python train.py --n_layer=14 --d_model=320 --n_experts=8 --experts_per_token=1 --d_expert=256 --d_shared_expert=0 --activation="squared_relu" --moe_layers=[0, 1, 2, 3, 4, 5, 6, 7, 8, 9, 10, 11, 12, 13] --router_score="softmax" --normalize_top_k=false --routed_scale=2.83 --balance_loss=0.0153 --balance_bias=false --router_z_loss=0.0001 --init_std_router=0.00989 --lr_router=0.000914 --vocab_size=8192 --norm="rmsnorm" --norm_eps=1e-06 --tie_embeddings=false --optimizer="muon_variant" --lr=0.00895 --beta1=0.95 --grad_clip=1.0 --batch_tokens=[65536, 131072, 262144] --seq_len=512 --train_tokens=294400000 --steps=3382 --dataset="wikipedia_en"
Below are experts of layer 9 (counted from 0) of a mixture-of-experts language model. Rows are named router (the router's row for the expert), down (a neuron's output weights, with its number) and show model dimensions 120-159. Each number is 200 + 20 x the weight over its row's rms, rounded and kept within 0 to 999.
Before each expert's rows: a language model's description of what the expert responds to. This comes from a sample of Wikipedia text that the model never trained on.

# expert 4
Bare spaces, open parentheses and first fragments of split words, such as c, pro, sub, tr, plus leading digits in tables.
router,201,202,206,221,165,170,194,224,218,214,186,164,198,249,191,175,186,213,207,226,201,167,208,167,239,177,206,209,216,176,196,202,169,224,199,191,192,171,194,187
down0,208,195,204,211,216,196,164,200,207,200,194,216,208,261,207,235,221,184,216,192,172,210,198,199,176,200,214,195,200,154,191,164,199,167,161,179,193,196,231,190
down1,206,190,234,199,192,186,212,228,201,206,145,209,181,205,208,190,191,208,191,181,230,193,187,162,197,217,215,245,199,200,195,213,205,188,189,209,208,209,162,199
down2,197,199,210,201,204,181,211,185,251,192,169,206,240,184,200,197,232,152,234,180,199,192,203,169,242,207,177,171,188,202,226,180,236,203,199,199,217,201,183,243
down3,217,213,217,221,191,183,201,199,167,230,169,202,153,186,201,192,175,204,202,240,200,210,225,193,220,230,176,227,208,183,199,224,228,179,208,197,206,213,201,189
down4,210,211,211,183,191,238,197,133,224,193,200,159,181,239,220,199,182,219,215,193,214,155,192,223,200,188,179,203,193,200,180,203,193,194,226,205,221,210,223,201
down5,263,208,147,186,200,207,219,180,235,230,239,211,187,254,232,228,198,241,181,181,201,194,193,225,206,202,178,202,192,201,206,200,195,152,202,213,214,188,201,212
down6,217,200,193,197,208,198,207,202,189,196,177,204,175,169,206,201,202,239,192,201,224,231,171,223,213,207,186,167,143,174,173,202,204,185,209,230,172,244,171,149
down7,201,216,196,191,181,177,227,255,201,159,207,203,177,230,183,185,159,212,164,201,207,187,230,188,190,201,181,178,179,187,213,196,219,190,202,215,187,203,174,213
down8,224,147,183,217,187,238,202,223,199,200,193,203,228,219,190,158,189,207,198,200,235,202,199,195,218,187,211,194,180,189,160,179,243,216,254,191,178,200,180,214
down9,198,188,216,193,201,197,189,219,172,226,199,184,197,199,200,189,216,138,159,188,200,193,197,198,205,195,230,216,222,178,243,221,225,194,218,212,206,197,174,168
down10,180,201,189,234,207,185,200,196,191,180,228,223,215,214,197,181,226,201,190,164,200,206,200,188,189,203,213,224,190,175,224,134,193,201,203,208,263,196,206,204
down11,203,194,171,198,206,189,193,176,207,208,214,201,206,201,217,205,195,185,177,198,175,198,242,216,255,213,189,184,225,188,204,181,166,162,230,196,202,200,227,163
down12,213,225,193,196,202,210,224,205,210,147,222,210,220,196,211,209,218,223,213,192,215,189,195,198,222,232,197,183,223,214,221,194,230,185,221,192,202,238,204,197
down13,201,208,210,185,205,174,212,183,227,180,234,171,182,206,197,185,198,167,194,228,198,185,222,232,189,188,200,198,243,211,176,183,225,173,197,246,200,219,164,169
down14,197,217,229,185,208,200,209,170,205,194,164,203,215,186,187,216,200,199,210,198,177,182,237,186,233,200,228,139,209,216,204,207,197,221,192,218,189,191,185,190
down15,206,176,179,206,240,249,214,184,206,213,198,212,208,177,197,219,187,181,187,203,209,211,209,201,186,235,200,213,201,203,197,191,181,193,197,197,163,197,184,193
down16,213,205,187,202,190,184,221,211,199,157,204,197,207,195,190,213,219,193,191,229,192,198,254,251,188,227,209,239,207,202,193,175,212,185,239,189,199,200,220,196
down17,185,228,212,216,186,175,198,198,208,222,213,209,213,226,179,190,183,195,198,190,180,203,230,194,211,201,210,201,199,229,228,179,199,192,184,180,200,176,198,182
down18,217,204,205,208,194,224,224,182,160,198,198,185,173,216,207,201,208,190,175,200,188,199,176,212,197,206,172,185,215,195,199,176,184,194,228,203,185,181,181,195
down19,186,153,201,192,190,180,151,197,209,210,182,170,225,194,228,209,197,199,204,211,176,207,201,181,207,218,186,200,209,200,212,201,205,198,193,190,254,216,169,221
down20,165,166,200,207,215,183,213,201,167,254,201,200,203,151,204,208,218,186,235,212,201,160,202,213,213,192,237,229,197,198,204,184,190,207,184,200,174,193,195,197
down21,186,200,233,194,190,163,165,208,207,171,217,201,202,186,188,191,210,195,189,200,205,224,203,179,216,201,191,191,198,250,183,215,205,200,206,196,224,223,195,193
down22,201,207,160,200,195,186,202,217,192,216,206,174,175,215,169,197,192,194,200,191,191,183,227,254,221,234,198,196,191,187,219,189,200,239,221,175,215,205,209,231
down23,247,200,159,200,205,206,222,190,219,186,247,200,199,166,223,190,223,208,188,203,224,178,171,198,208,197,181,182,249,228,185,228,207,207,216,228,191,154,207,193
down24,202,179,189,219,196,265,159,199,215,199,190,167,190,148,209,212,194,209,202,212,232,224,205,174,208,205,192,199,208,186,215,221,206,184,190,208,218,220,197,191
down25,174,219,206,231,195,206,190,190,214,188,198,240,225,133,206,214,197,205,229,202,199,173,187,234,209,197,193,239,238,201,197,170,187,220,178,188,226,192,210,198
down26,224,162,183,249,207,194,216,206,197,183,197,194,214,149,248,171,184,189,196,212,199,190,177,215,157,202,219,188,184,172,211,229,197,171,239,171,206,203,202,217
down27,238,239,193,205,181,201,204,193,237,196,190,182,186,199,170,205,206,201,191,175,184,202,174,187,208,206,213,223,225,169,221,223,184,236,188,204,216,205,190,212
down28,218,240,179,183,168,186,211,197,195,188,197,203,216,225,156,228,186,200,201,232,193,226,195,177,208,186,192,215,212,183,215,215,194,189,198,214,198,193,186,232
down29,209,200,187,183,204,197,227,206,211,219,200,189,183,162,179,243,209,242,188,178,203,199,198,222,220,226,192,208,177,175,234,198,235,184,204,165,196,202,169,187
down30,175,226,184,200,206,209,207,218,187,210,197,160,177,236,215,200,213,183,168,218,200,214,190,201,201,210,190,196,187,176,193,194,198,201,165,213,201,199,177,198
down31,206,215,192,175,205,205,198,173,219,218,205,201,179,197,196,180,192,146,187,193,202,208,210,217,157,200,225,169,185,195,209,247,178,205,234,209,163,179,239,173
down32,239,186,203,186,207,198,225,190,199,175,207,204,171,195,207,173,189,203,214,201,203,220,188,206,191,212,208,235,201,192,182,206,172,217,242,198,184,213,217,200
down33,202,199,214,229,202,195,194,179,175,242,201,201,180,214,209,207,221,166,197,160,230,188,153,226,172,200,201,204,235,212,218,194,180,213,155,206,233,163,207,194
down34,198,231,211,210,202,198,239,205,201,172,187,182,201,148,204,212,222,218,176,197,189,180,200,214,200,200,204,197,203,200,159,193,224,199,219,208,229,217,187,224
down35,169,191,170,213,196,211,166,208,223,188,175,205,187,299,200,207,213,197,199,200,181,208,155,222,169,170,170,191,224,176,207,195,194,201,212,196,197,208,207,205
down36,167,197,221,224,160,216,194,233,184,203,172,202,195,225,215,227,243,209,176,197,148,199,214,189,199,219,193,225,207,206,176,207,212,209,218,179,209,215,210,172
down37,195,196,214,231,210,167,200,185,198,188,188,193,203,200,226,201,183,194,184,182,247,197,186,197,213,206,181,244,206,184,219,202,182,214,213,235,218,193,200,202
down38,209,208,203,170,196,196,207,185,197,201,226,245,182,223,225,195,218,189,166,215,223,199,155,194,194,196,210,170,217,203,191,179,197,221,187,184,228,161,236,191
down39,195,184,199,175,206,211,195,199,218,241,172,199,184,175,199,206,193,197,191,194,223,206,235,187,193,205,169,214,201,200,190,166,178,220,186,235,202,196,223,191
down40,183,203,198,148,213,199,205,224,200,208,195,267,181,190,239,204,206,195,182,231,160,199,229,205,202,197,155,198,207,187,167,208,211,198,219,209,201,197,184,230
down41,180,206,192,196,190,247,188,201,206,185,199,204,196,248,205,185,222,192,201,163,166,181,216,200,183,226,183,200,219,203,173,199,210,185,176,199,196,200,220,186
down42,204,215,187,195,187,201,251,229,187,186,199,187,205,206,194,149,213,201,181,209,223,237,181,223,189,187,178,198,197,220,203,231,161,202,188,229,201,199,232,193
down43,219,253,200,192,196,169,211,272,218,170,159,199,209,197,199,199,158,202,196,182,210,218,175,180,189,167,242,202,195,200,206,169,191,212,159,202,205,232,142,220
down44,175,211,205,191,190,198,179,223,195,206,182,201,215,234,216,222,204,193,173,222,184,201,234,187,223,210,183,144,178,197,171,203,180,252,189,162,215,183,198,220
down45,220,199,219,178,219,216,228,201,223,206,214,204,195,203,181,187,187,227,210,208,202,177,225,180,191,183,207,193,201,193,166,190,184,195,218,203,173,186,213,191
down46,158,223,201,168,172,201,184,203,189,217,252,198,203,143,196,213,193,157,197,206,196,174,186,230,168,189,170,199,188,204,201,206,218,192,217,185,194,219,187,221
down47,205,228,205,234,189,217,227,213,159,169,201,172,168,190,185,159,153,182,176,182,197,183,196,237,194,231,183,217,196,208,217,198,222,221,203,184,204,240,202,181
down48,184,170,171,196,196,189,236,225,215,197,196,207,189,203,233,192,193,198,239,213,205,200,194,186,198,201,252,175,237,199,200,221,154,154,198,187,198,216,217,175
down49,171,213,211,179,177,194,237,211,215,219,196,168,219,192,159,190,212,182,202,187,210,239,152,209,176,199,193,204,236,204,221,200,198,260,216,201,193,191,203,176
down50,200,166,198,193,198,219,228,180,216,188,176,188,191,184,209,221,199,157,200,208,229,180,200,224,171,181,207,236,224,192,207,208,246,181,179,205,194,216,244,200
down51,229,209,218,217,200,204,188,179,199,188,204,213,210,245,210,222,167,196,199,174,158,179,175,191,197,200,212,216,195,183,189,231,214,155,194,224,225,205,195,188
down52,201,194,208,195,207,194,192,249,152,161,187,192,209,177,257,202,225,199,209,200,186,287,221,199,214,177,171,220,203,197,165,203,204,184,212,193,207,224,213,203
down53,252,224,245,175,167,182,253,191,193,218,197,216,194,232,189,183,215,157,211,200,234,210,220,252,204,189,184,188,180,203,242,181,182,170,199,191,221,184,197,206

# expert 2
Commas, and, the, which, who, where, but, and sentence-opening The or His that join or begin clauses in running prose.
router,184,169,227,217,193,172,210,210,221,220,213,160,205,219,180,210,183,203,221,201,201,197,166,174,168,195,198,189,186,192,212,215,185,187,224,204,202,214,195,168
down0,228,191,186,220,229,177,205,203,224,192,180,179,189,250,184,186,230,182,235,201,246,241,203,152,200,200,217,187,209,210,189,190,173,212,210,187,203,211,216,225
down1,240,205,171,200,200,184,194,191,185,219,203,176,234,215,193,197,215,173,229,190,206,183,204,219,238,176,195,176,210,214,209,206,183,177,191,204,194,192,179,230
down2,202,233,189,204,202,186,183,208,205,187,228,202,228,110,187,228,194,228,203,223,163,174,243,213,182,207,189,246,201,197,182,191,210,201,170,190,188,208,191,179
down3,197,185,206,222,227,171,197,231,203,195,225,201,195,203,182,207,209,207,207,214,203,198,215,200,193,166,164,157,215,199,199,202,204,180,214,197,252,161,166,205
down4,224,180,195,208,212,181,203,184,203,224,172,208,194,187,195,193,196,243,200,197,200,205,203,203,209,180,190,182,177,185,194,184,172,201,201,216,196,196,185,186
down5,240,206,203,184,204,203,186,216,199,213,205,164,247,220,191,208,185,186,203,196,208,208,202,217,170,220,178,194,211,178,164,193,175,169,224,234,197,205,190,200
down6,192,204,237,205,229,230,196,190,203,202,199,268,248,209,178,189,202,193,220,245,200,203,194,172,196,233,186,206,165,203,222,205,167,205,188,246,203,203,177,217
down7,241,235,185,195,162,228,185,181,195,220,200,245,190,191,191,220,191,207,219,187,197,192,208,177,205,193,189,177,197,180,206,195,199,184,173,211,181,200,215,206
down8,199,189,199,168,218,204,227,168,190,196,196,200,206,170,184,204,204,193,165,190,189,215,224,198,202,218,202,185,170,200,165,201,222,162,188,203,217,235,241,198
down9,163,221,226,202,207,203,194,164,185,199,223,246,190,111,194,194,189,199,213,211,244,197,225,217,195,215,218,219,186,232,179,168,203,205,198,195,183,173,202,215
down10,152,201,192,188,232,190,218,184,215,195,200,196,212,236,202,224,195,224,212,211,200,164,191,193,206,198,198,245,223,219,203,193,193,222,188,182,174,197,191,221
down11,210,207,204,202,178,162,199,209,191,167,194,205,222,190,217,191,198,207,208,216,217,190,206,182,192,199,212,206,228,202,236,179,169,193,160,164,197,202,225,184
down12,162,231,221,207,184,206,206,226,201,235,209,204,212,179,212,211,221,219,197,194,204,201,153,218,184,205,192,198,217,192,203,204,212,209,194,189,215,194,209,203
down13,227,200,180,199,203,192,182,196,200,206,213,227,231,153,205,254,240,170,197,181,215,203,181,179,185,188,197,225,219,221,203,179,228,197,191,187,228,243,197,216
down14,201,200,212,204,208,212,184,193,201,198,205,219,233,237,207,209,208,172,194,209,242,197,190,190,221,202,201,190,163,165,184,198,198,229,187,183,197,175,223,198
down15,193,207,231,181,235,238,176,191,229,202,171,210,200,212,215,225,170,179,246,197,238,199,204,261,173,198,187,214,205,178,209,234,247,210,212,196,191,182,192,217
down16,199,174,178,202,187,196,200,184,189,233,205,191,221,148,228,206,187,196,187,201,211,185,203,196,200,202,216,230,200,203,194,222,221,177,206,194,178,193,153,206
down17,197,197,212,213,188,201,206,215,185,218,191,195,219,130,195,210,227,184,194,156,186,217,192,174,164,189,199,192,191,197,205,181,194,175,228,197,226,205,161,223
down18,224,207,240,168,162,219,182,187,220,207,219,144,191,238,177,207,155,210,207,197,204,210,212,191,217,178,219,195,211,218,174,195,214,174,231,201,195,225,198,201
down19,202,168,197,182,211,216,192,192,183,193,201,205,207,163,232,192,205,202,188,168,211,173,182,187,201,190,200,218,213,196,176,208,174,187,215,202,163,198,197,195
down20,197,232,227,186,182,213,206,179,163,193,178,177,199,215,214,203,196,197,197,163,196,214,187,218,207,173,193,193,194,204,204,152,228,198,211,200,179,180,243,197
down21,197,186,183,219,192,205,212,194,226,203,197,208,186,195,201,198,214,190,185,223,206,199,227,227,250,200,195,200,165,174,191,215,186,195,224,172,206,179,179,200
down22,188,185,220,197,195,158,196,252,185,196,240,245,175,182,184,204,219,228,181,194,182,199,176,207,222,183,211,212,200,175,193,210,221,198,206,246,193,195,192,233
down23,226,167,216,235,185,221,208,185,193,174,174,217,176,120,198,198,192,161,213,189,198,201,189,227,180,185,209,184,200,207,188,178,196,204,195,207,171,218,199,190
down24,195,153,204,195,188,208,209,225,126,185,208,194,208,187,193,177,190,224,210,170,203,200,200,201,204,142,198,226,168,179,235,170,228,164,240,193,221,228,188,215
down25,197,216,225,195,173,211,210,210,157,206,208,194,214,230,208,214,192,214,190,197,186,187,210,238,194,210,187,186,172,187,206,185,198,230,199,198,197,227,249,252
down26,221,227,199,197,209,196,227,174,259,193,159,254,228,265,213,194,182,231,192,196,207,205,233,192,172,199,189,207,202,219,207,209,228,196,196,185,233,197,218,207
down27,188,207,249,205,214,217,201,201,207,192,197,222,183,124,217,219,185,186,230,210,163,208,173,163,184,233,191,254,195,210,159,208,175,224,211,226,205,217,215,214
down28,193,200,196,202,192,193,149,205,207,173,195,201,194,192,177,174,230,210,209,204,199,187,174,173,197,189,201,215,242,190,183,219,199,235,206,207,222,164,209,204
down29,195,197,195,212,213,182,196,202,191,224,166,182,220,153,182,194,237,200,206,217,186,241,219,252,216,213,198,142,200,195,205,176,195,181,212,201,199,188,182,209
down30,200,219,184,179,197,199,208,212,184,206,222,186,176,152,211,184,206,213,217,174,205,231,188,234,223,202,234,173,213,207,185,218,176,226,209,202,186,202,205,185
down31,183,182,195,205,227,205,192,189,206,188,209,235,195,79,204,196,191,164,169,193,207,194,199,192,201,202,199,184,197,170,194,213,209,169,207,230,191,203,185,182
down32,200,176,165,195,200,236,195,226,233,197,202,181,209,201,226,212,197,199,229,192,211,229,215,209,208,221,245,162,185,182,206,199,199,195,216,209,208,186,178,189
down33,205,180,188,184,211,199,176,203,205,120,172,206,205,249,198,189,208,194,194,219,230,229,167,198,195,198,164,202,207,206,206,193,149,185,187,258,207,208,204,215
down34,190,214,200,182,234,212,169,177,211,159,216,177,179,197,241,188,174,200,198,197,204,204,196,194,171,217,222,197,160,195,238,232,249,197,179,235,223,212,205,175
down35,249,167,173,209,203,188,195,199,209,241,221,244,224,157,173,216,211,165,195,194,200,233,213,182,184,214,194,193,189,169,209,211,204,205,228,201,233,198,178,187
down36,200,193,204,222,195,190,191,231,185,217,186,214,217,250,228,212,213,163,182,193,186,202,205,208,199,221,219,250,208,207,190,200,194,222,189,187,225,193,229,188
down37,172,192,236,180,215,223,201,207,191,195,159,237,207,125,202,200,214,221,213,190,205,191,213,200,226,218,216,200,181,200,190,202,205,182,187,233,200,181,212,189
down38,247,214,214,240,182,194,201,212,158,184,218,209,211,245,211,180,198,185,184,190,185,207,199,199,211,193,196,173,168,234,202,224,204,211,193,190,191,178,211,190
down39,212,203,197,248,180,219,201,248,191,221,196,213,178,163,206,195,168,225,201,195,194,200,210,186,233,225,187,167,193,195,185,199,196,205,195,201,192,214,207,188
down40,199,257,226,196,223,214,207,180,202,202,187,206,170,196,208,205,216,202,183,201,224,220,193,204,223,195,172,199,162,217,220,184,183,208,183,171,182,211,198,202
down41,218,205,209,255,187,176,219,174,179,189,192,199,186,224,184,173,198,189,188,236,186,199,231,184,270,253,194,174,206,227,235,174,188,213,212,189,208,215,168,210
down42,184,217,184,189,204,217,206,200,204,210,204,192,197,127,227,220,201,212,192,209,212,213,171,176,154,199,188,205,208,212,196,191,220,199,200,232,188,193,175,195
down43,166,205,205,199,218,204,163,173,190,203,186,204,178,129,192,175,198,200,161,209,187,204,204,206,157,197,196,186,199,193,200,204,164,174,215,205,186,179,194,149
down44,204,203,192,208,210,237,210,208,197,196,191,193,187,210,210,189,179,196,188,206,202,203,197,226,222,213,192,187,200,216,223,271,181,196,224,179,178,180,180,258
down45,171,141,214,182,180,201,206,222,214,198,208,179,206,168,206,192,137,190,148,201,200,212,223,216,185,199,233,150,238,201,202,200,253,176,231,193,211,179,241,243
down46,231,186,219,195,205,188,177,221,228,210,202,218,221,152,167,160,176,176,221,200,178,201,154,197,184,202,211,204,209,171,201,181,193,175,167,203,174,217,203,154
down47,221,193,176,190,191,175,183,202,219,216,199,131,197,197,185,192,202,161,230,214,247,193,210,207,257,195,213,218,215,194,201,199,229,163,176,190,191,199,204,211
down48,214,198,186,218,216,177,204,210,198,241,219,183,205,81,225,217,189,200,200,196,193,198,214,193,246,197,215,176,192,196,219,237,209,218,233,186,194,186,198,202
down49,171,183,190,200,179,177,202,205,215,213,183,184,207,195,188,200,220,233,222,191,190,199,191,225,163,201,187,204,189,196,220,208,172,190,208,191,203,172,199,173
down50,201,177,208,186,230,201,199,184,179,169,239,204,198,206,205,165,190,199,245,204,168,187,198,215,220,214,232,209,183,239,215,159,204,206,238,195,218,162,220,209
down51,220,207,210,200,204,239,231,217,203,186,206,196,171,195,190,216,220,210,199,193,183,195,213,216,223,198,230,233,195,181,238,208,198,231,155,202,165,189,205,202
down52,237,187,137,191,214,202,213,170,198,220,219,232,199,141,179,220,208,189,181,219,263,188,221,202,201,225,190,185,204,214,202,204,195,177,200,198,222,205,197,206
down53,202,171,154,218,180,185,231,194,199,196,200,215,196,202,259,184,161,190,184,199,173,211,200,212,204,202,189,236,210,219,191,161,187,204,225,231,199,214,224,193

# expert 7
Location prepositions and place words, such as in, during, within, north, South, London, and country names after in.
router,197,244,181,197,217,204,175,170,221,183,212,176,154,216,220,197,218,233,204,225,204,186,227,163,200,203,206,204,186,188,196,210,200,254,213,216,204,193,246,154
down0,209,214,218,208,216,232,206,143,217,202,212,192,219,224,193,207,180,210,231,202,195,225,201,188,169,157,207,205,191,209,184,222,194,182,217,162,254,213,188,195
down1,195,186,202,197,204,180,201,177,209,189,228,209,193,164,228,203,204,214,210,169,193,255,186,190,225,206,174,189,230,218,198,198,207,195,201,251,194,191,164,163
down2,188,198,189,201,177,160,223,195,184,204,235,220,193,202,202,197,165,210,215,235,201,200,208,230,220,203,202,183,193,180,238,211,202,200,174,220,199,208,186,237
down3,216,190,224,200,219,203,205,210,184,203,198,203,198,209,230,173,194,221,246,214,201,201,203,187,227,179,189,192,174,226,203,233,171,222,225,201,176,175,185,220
down4,241,232,180,210,219,207,242,202,190,201,179,173,161,188,199,259,173,174,207,169,211,135,190,198,200,235,181,143,198,210,213,153,234,216,196,191,221,178,190,176
down5,196,196,208,215,212,203,213,212,214,220,217,202,200,220,225,199,183,174,196,243,210,195,256,213,180,246,182,191,185,177,227,176,224,172,181,206,183,184,207,191
down6,195,217,185,176,162,177,216,209,251,204,182,166,200,199,230,200,222,209,211,196,211,203,207,241,216,192,215,185,193,201,220,216,175,196,206,193,208,228,203,213
down7,199,190,217,216,196,212,191,183,203,167,196,201,200,204,157,188,155,169,208,204,239,219,191,200,177,227,191,265,201,199,190,196,178,182,227,181,208,172,216,200
down8,200,187,201,189,243,205,219,238,212,192,227,164,183,206,199,221,189,193,196,197,221,198,183,178,207,189,220,194,212,213,212,173,211,199,186,203,232,191,172,205
down9,196,208,180,234,208,217,187,195,223,201,194,205,202,235,223,214,191,202,213,183,183,176,221,208,181,207,220,156,163,214,141,185,201,170,203,196,188,217,207,166
down10,225,259,192,169,235,183,186,183,198,170,205,155,227,189,212,176,186,214,237,196,172,187,194,188,249,215,169,178,190,168,154,227,193,155,224,233,217,199,200,179
down11,176,188,195,233,194,178,219,226,201,204,189,201,181,212,221,195,183,192,201,203,217,222,198,247,221,174,201,212,190,208,179,142,213,198,199,209,162,222,201,208
down12,192,195,204,199,205,205,195,200,195,155,202,171,157,151,212,197,196,185,202,206,186,202,213,179,170,207,214,224,200,224,191,256,197,236,161,180,188,189,162,199
down13,164,204,206,209,181,209,193,206,236,175,166,204,200,221,223,171,176,173,205,176,201,210,175,165,239,153,207,175,192,208,199,191,191,173,189,194,206,207,172,196
down14,174,193,227,194,177,207,199,191,179,193,190,192,180,83,213,180,201,229,192,202,184,176,216,197,209,215,180,196,226,199,190,180,221,195,190,208,181,166,199,198
down15,178,185,221,250,201,208,216,171,197,223,217,187,200,188,220,196,218,201,207,188,199,186,176,211,188,227,205,220,201,189,114,202,201,218,185,172,190,185,173,188
down16,223,178,227,219,138,197,239,205,229,227,185,188,205,220,229,195,188,188,184,199,197,187,172,221,181,183,184,203,227,192,210,194,184,199,198,212,230,224,187,183
down17,209,166,193,194,187,215,193,207,175,168,187,187,208,188,248,194,218,222,255,172,167,192,166,178,192,222,152,209,194,194,217,202,193,201,162,177,207,196,219,179
down18,192,232,191,212,201,236,206,202,208,171,178,194,167,184,204,204,171,171,215,209,230,175,210,200,175,158,222,178,204,205,209,176,222,151,195,210,197,153,223,186
down19,208,212,206,192,193,150,191,159,200,183,187,204,224,227,201,189,196,194,219,187,161,227,200,201,181,202,212,188,180,188,229,276,174,212,199,222,244,158,191,197
down20,170,199,161,200,201,201,215,220,213,198,170,203,191,218,197,216,211,191,199,203,181,199,217,200,184,204,172,194,192,178,169,208,216,197,179,191,186,161,244,220
down21,209,196,197,191,204,181,191,246,195,196,207,156,199,219,196,195,183,160,192,225,199,178,205,184,197,209,197,207,179,171,206,202,178,207,170,206,201,195,198,188
down22,217,207,207,213,220,207,186,202,173,194,192,211,160,237,232,216,227,187,201,174,170,176,189,188,176,180,200,185,236,205,202,219,170,180,223,193,213,199,196,158
down23,204,196,225,159,177,236,204,145,224,225,200,208,228,180,198,173,203,193,148,210,169,169,200,216,198,185,173,216,238,198,180,212,192,164,246,180,201,161,180,202
down24,139,176,190,225,233,228,235,199,191,176,170,184,220,202,184,177,196,193,164,199,194,206,204,179,227,217,203,184,204,201,228,199,171,187,194,187,205,181,237,253
down25,182,248,209,203,218,214,212,199,198,215,200,165,199,201,206,196,207,222,168,200,187,204,187,220,193,164,208,187,210,197,160,205,191,188,204,232,199,206,186,194
down26,184,200,183,220,213,201,238,188,177,229,220,202,227,188,167,179,187,211,129,195,206,249,220,232,221,214,231,191,196,207,210,217,194,181,202,182,209,219,207,201
down27,211,192,195,207,203,197,178,158,192,183,200,192,185,176,193,167,214,171,204,228,225,224,202,199,187,228,211,230,220,202,230,189,201,207,186,186,182,207,215,218
down28,177,234,201,200,199,182,172,230,203,199,211,196,201,160,178,217,223,220,201,205,227,228,198,170,185,184,200,225,211,224,232,247,202,182,214,230,220,178,200,228
down29,176,194,213,240,201,195,187,195,200,212,194,196,203,202,186,186,176,206,165,201,242,260,208,198,213,209,196,200,210,171,189,221,218,135,164,186,201,162,210,234
down30,210,191,236,234,164,216,219,228,198,200,182,210,210,244,240,200,193,187,228,178,198,183,189,209,206,172,194,221,192,214,205,222,179,202,212,229,229,206,201,204
down31,220,225,215,183,190,212,193,194,228,197,207,182,202,179,206,185,183,198,199,189,202,207,215,165,192,214,193,206,219,223,190,179,205,217,164,200,211,222,206,177
down32,213,156,192,206,207,210,195,180,204,231,206,217,220,136,232,213,186,181,181,203,212,199,189,215,211,176,223,202,197,206,183,224,184,220,204,190,213,183,196,187
down33,169,141,217,167,222,185,174,236,192,196,216,180,184,211,184,201,207,214,214,199,185,207,204,192,188,186,211,199,200,194,247,210,210,172,212,203,205,171,180,202
down34,233,192,212,160,208,228,175,168,233,184,194,189,197,192,200,242,214,202,199,179,182,215,208,179,233,238,201,209,217,203,201,209,215,196,208,173,226,210,235,195
down35,239,183,203,221,179,203,205,233,203,182,216,223,208,223,174,202,215,231,221,208,199,210,210,198,195,189,200,214,181,208,196,201,226,199,184,175,197,225,232,208
down36,198,198,220,181,209,186,190,198,198,202,201,244,180,239,224,180,192,169,232,206,200,161,198,215,175,194,174,192,212,206,205,184,242,217,190,190,142,187,192,226
down37,175,192,192,201,215,219,216,185,190,199,219,203,266,189,238,210,188,206,203,225,214,197,187,193,180,190,214,175,193,201,214,171,226,207,191,200,197,189,192,180
down38,191,191,200,204,201,194,160,219,187,207,173,241,256,249,210,242,184,213,174,199,216,181,195,195,216,185,184,181,178,165,192,179,174,200,210,165,178,202,171,204
down39,169,189,202,143,226,225,233,206,200,229,242,216,169,206,174,218,180,205,234,157,227,234,207,222,165,187,226,199,203,219,191,205,223,224,192,212,230,202,181,201
down40,200,200,162,204,211,226,203,215,174,190,226,196,197,200,193,168,220,195,193,212,202,164,191,189,218,186,193,227,186,198,225,197,198,212,192,194,200,230,163,182
down41,228,200,207,179,178,216,201,226,169,186,195,170,196,169,166,215,212,193,194,212,204,218,208,179,217,177,186,195,199,217,216,162,188,215,195,231,169,174,207,199
down42,211,167,210,209,173,216,206,193,209,179,203,222,192,195,199,205,186,189,186,235,203,197,199,189,191,207,198,195,196,199,189,230,186,252,237,192,219,215,230,201
down43,202,192,204,198,210,185,187,165,176,196,202,236,188,201,200,201,188,195,182,189,193,213,172,194,189,221,208,233,200,183,206,220,223,189,185,209,188,168,227,195
down44,234,200,198,213,199,200,191,163,203,195,198,171,193,174,178,180,218,189,177,188,174,201,199,209,202,216,178,197,202,175,204,203,201,179,204,183,184,170,197,174
down45,182,178,236,248,202,240,174,232,209,191,216,200,199,152,201,248,202,218,212,229,200,203,215,199,194,225,193,232,213,185,206,192,235,184,197,189,218,198,197,199
down46,238,177,184,183,211,235,218,169,202,196,184,176,247,182,200,214,211,201,198,191,195,194,223,179,212,166,195,190,208,203,205,180,183,197,173,217,244,212,193,178
down47,207,188,246,210,195,208,197,208,219,196,200,209,187,266,177,193,224,180,205,214,201,206,199,238,148,167,223,182,205,194,197,215,222,198,207,183,207,195,175,154
down48,228,184,212,206,183,217,175,185,206,203,173,183,168,195,208,227,224,204,235,203,198,182,191,206,238,144,181,192,229,187,205,201,196,199,185,168,190,208,205,211
down49,213,194,196,171,202,176,204,199,179,186,199,214,188,192,203,242,203,197,189,195,213,250,220,202,179,184,202,178,214,202,188,256,178,215,208,218,203,182,185,190
down50,160,201,194,238,183,202,230,204,220,179,164,183,154,133,184,201,202,189,185,204,203,205,201,186,197,195,239,203,205,202,205,201,194,234,245,214,183,229,200,191
down51,202,181,208,252,209,191,189,196,195,207,199,187,220,209,203,173,223,172,224,132,199,211,223,158,213,203,183,211,183,250,214,173,210,218,181,186,182,228,229,204
down52,212,236,206,174,210,226,195,203,223,211,200,204,214,215,178,253,223,167,200,189,220,221,197,191,188,189,204,203,162,190,243,211,164,170,149,186,198,204,197,188
down53,204,158,235,189,196,198,230,210,199,203,200,196,155,238,162,219,192,200,210,144,219,204,212,218,222,204,203,217,217,196,201,174,199,227,211,196,227,216,214,174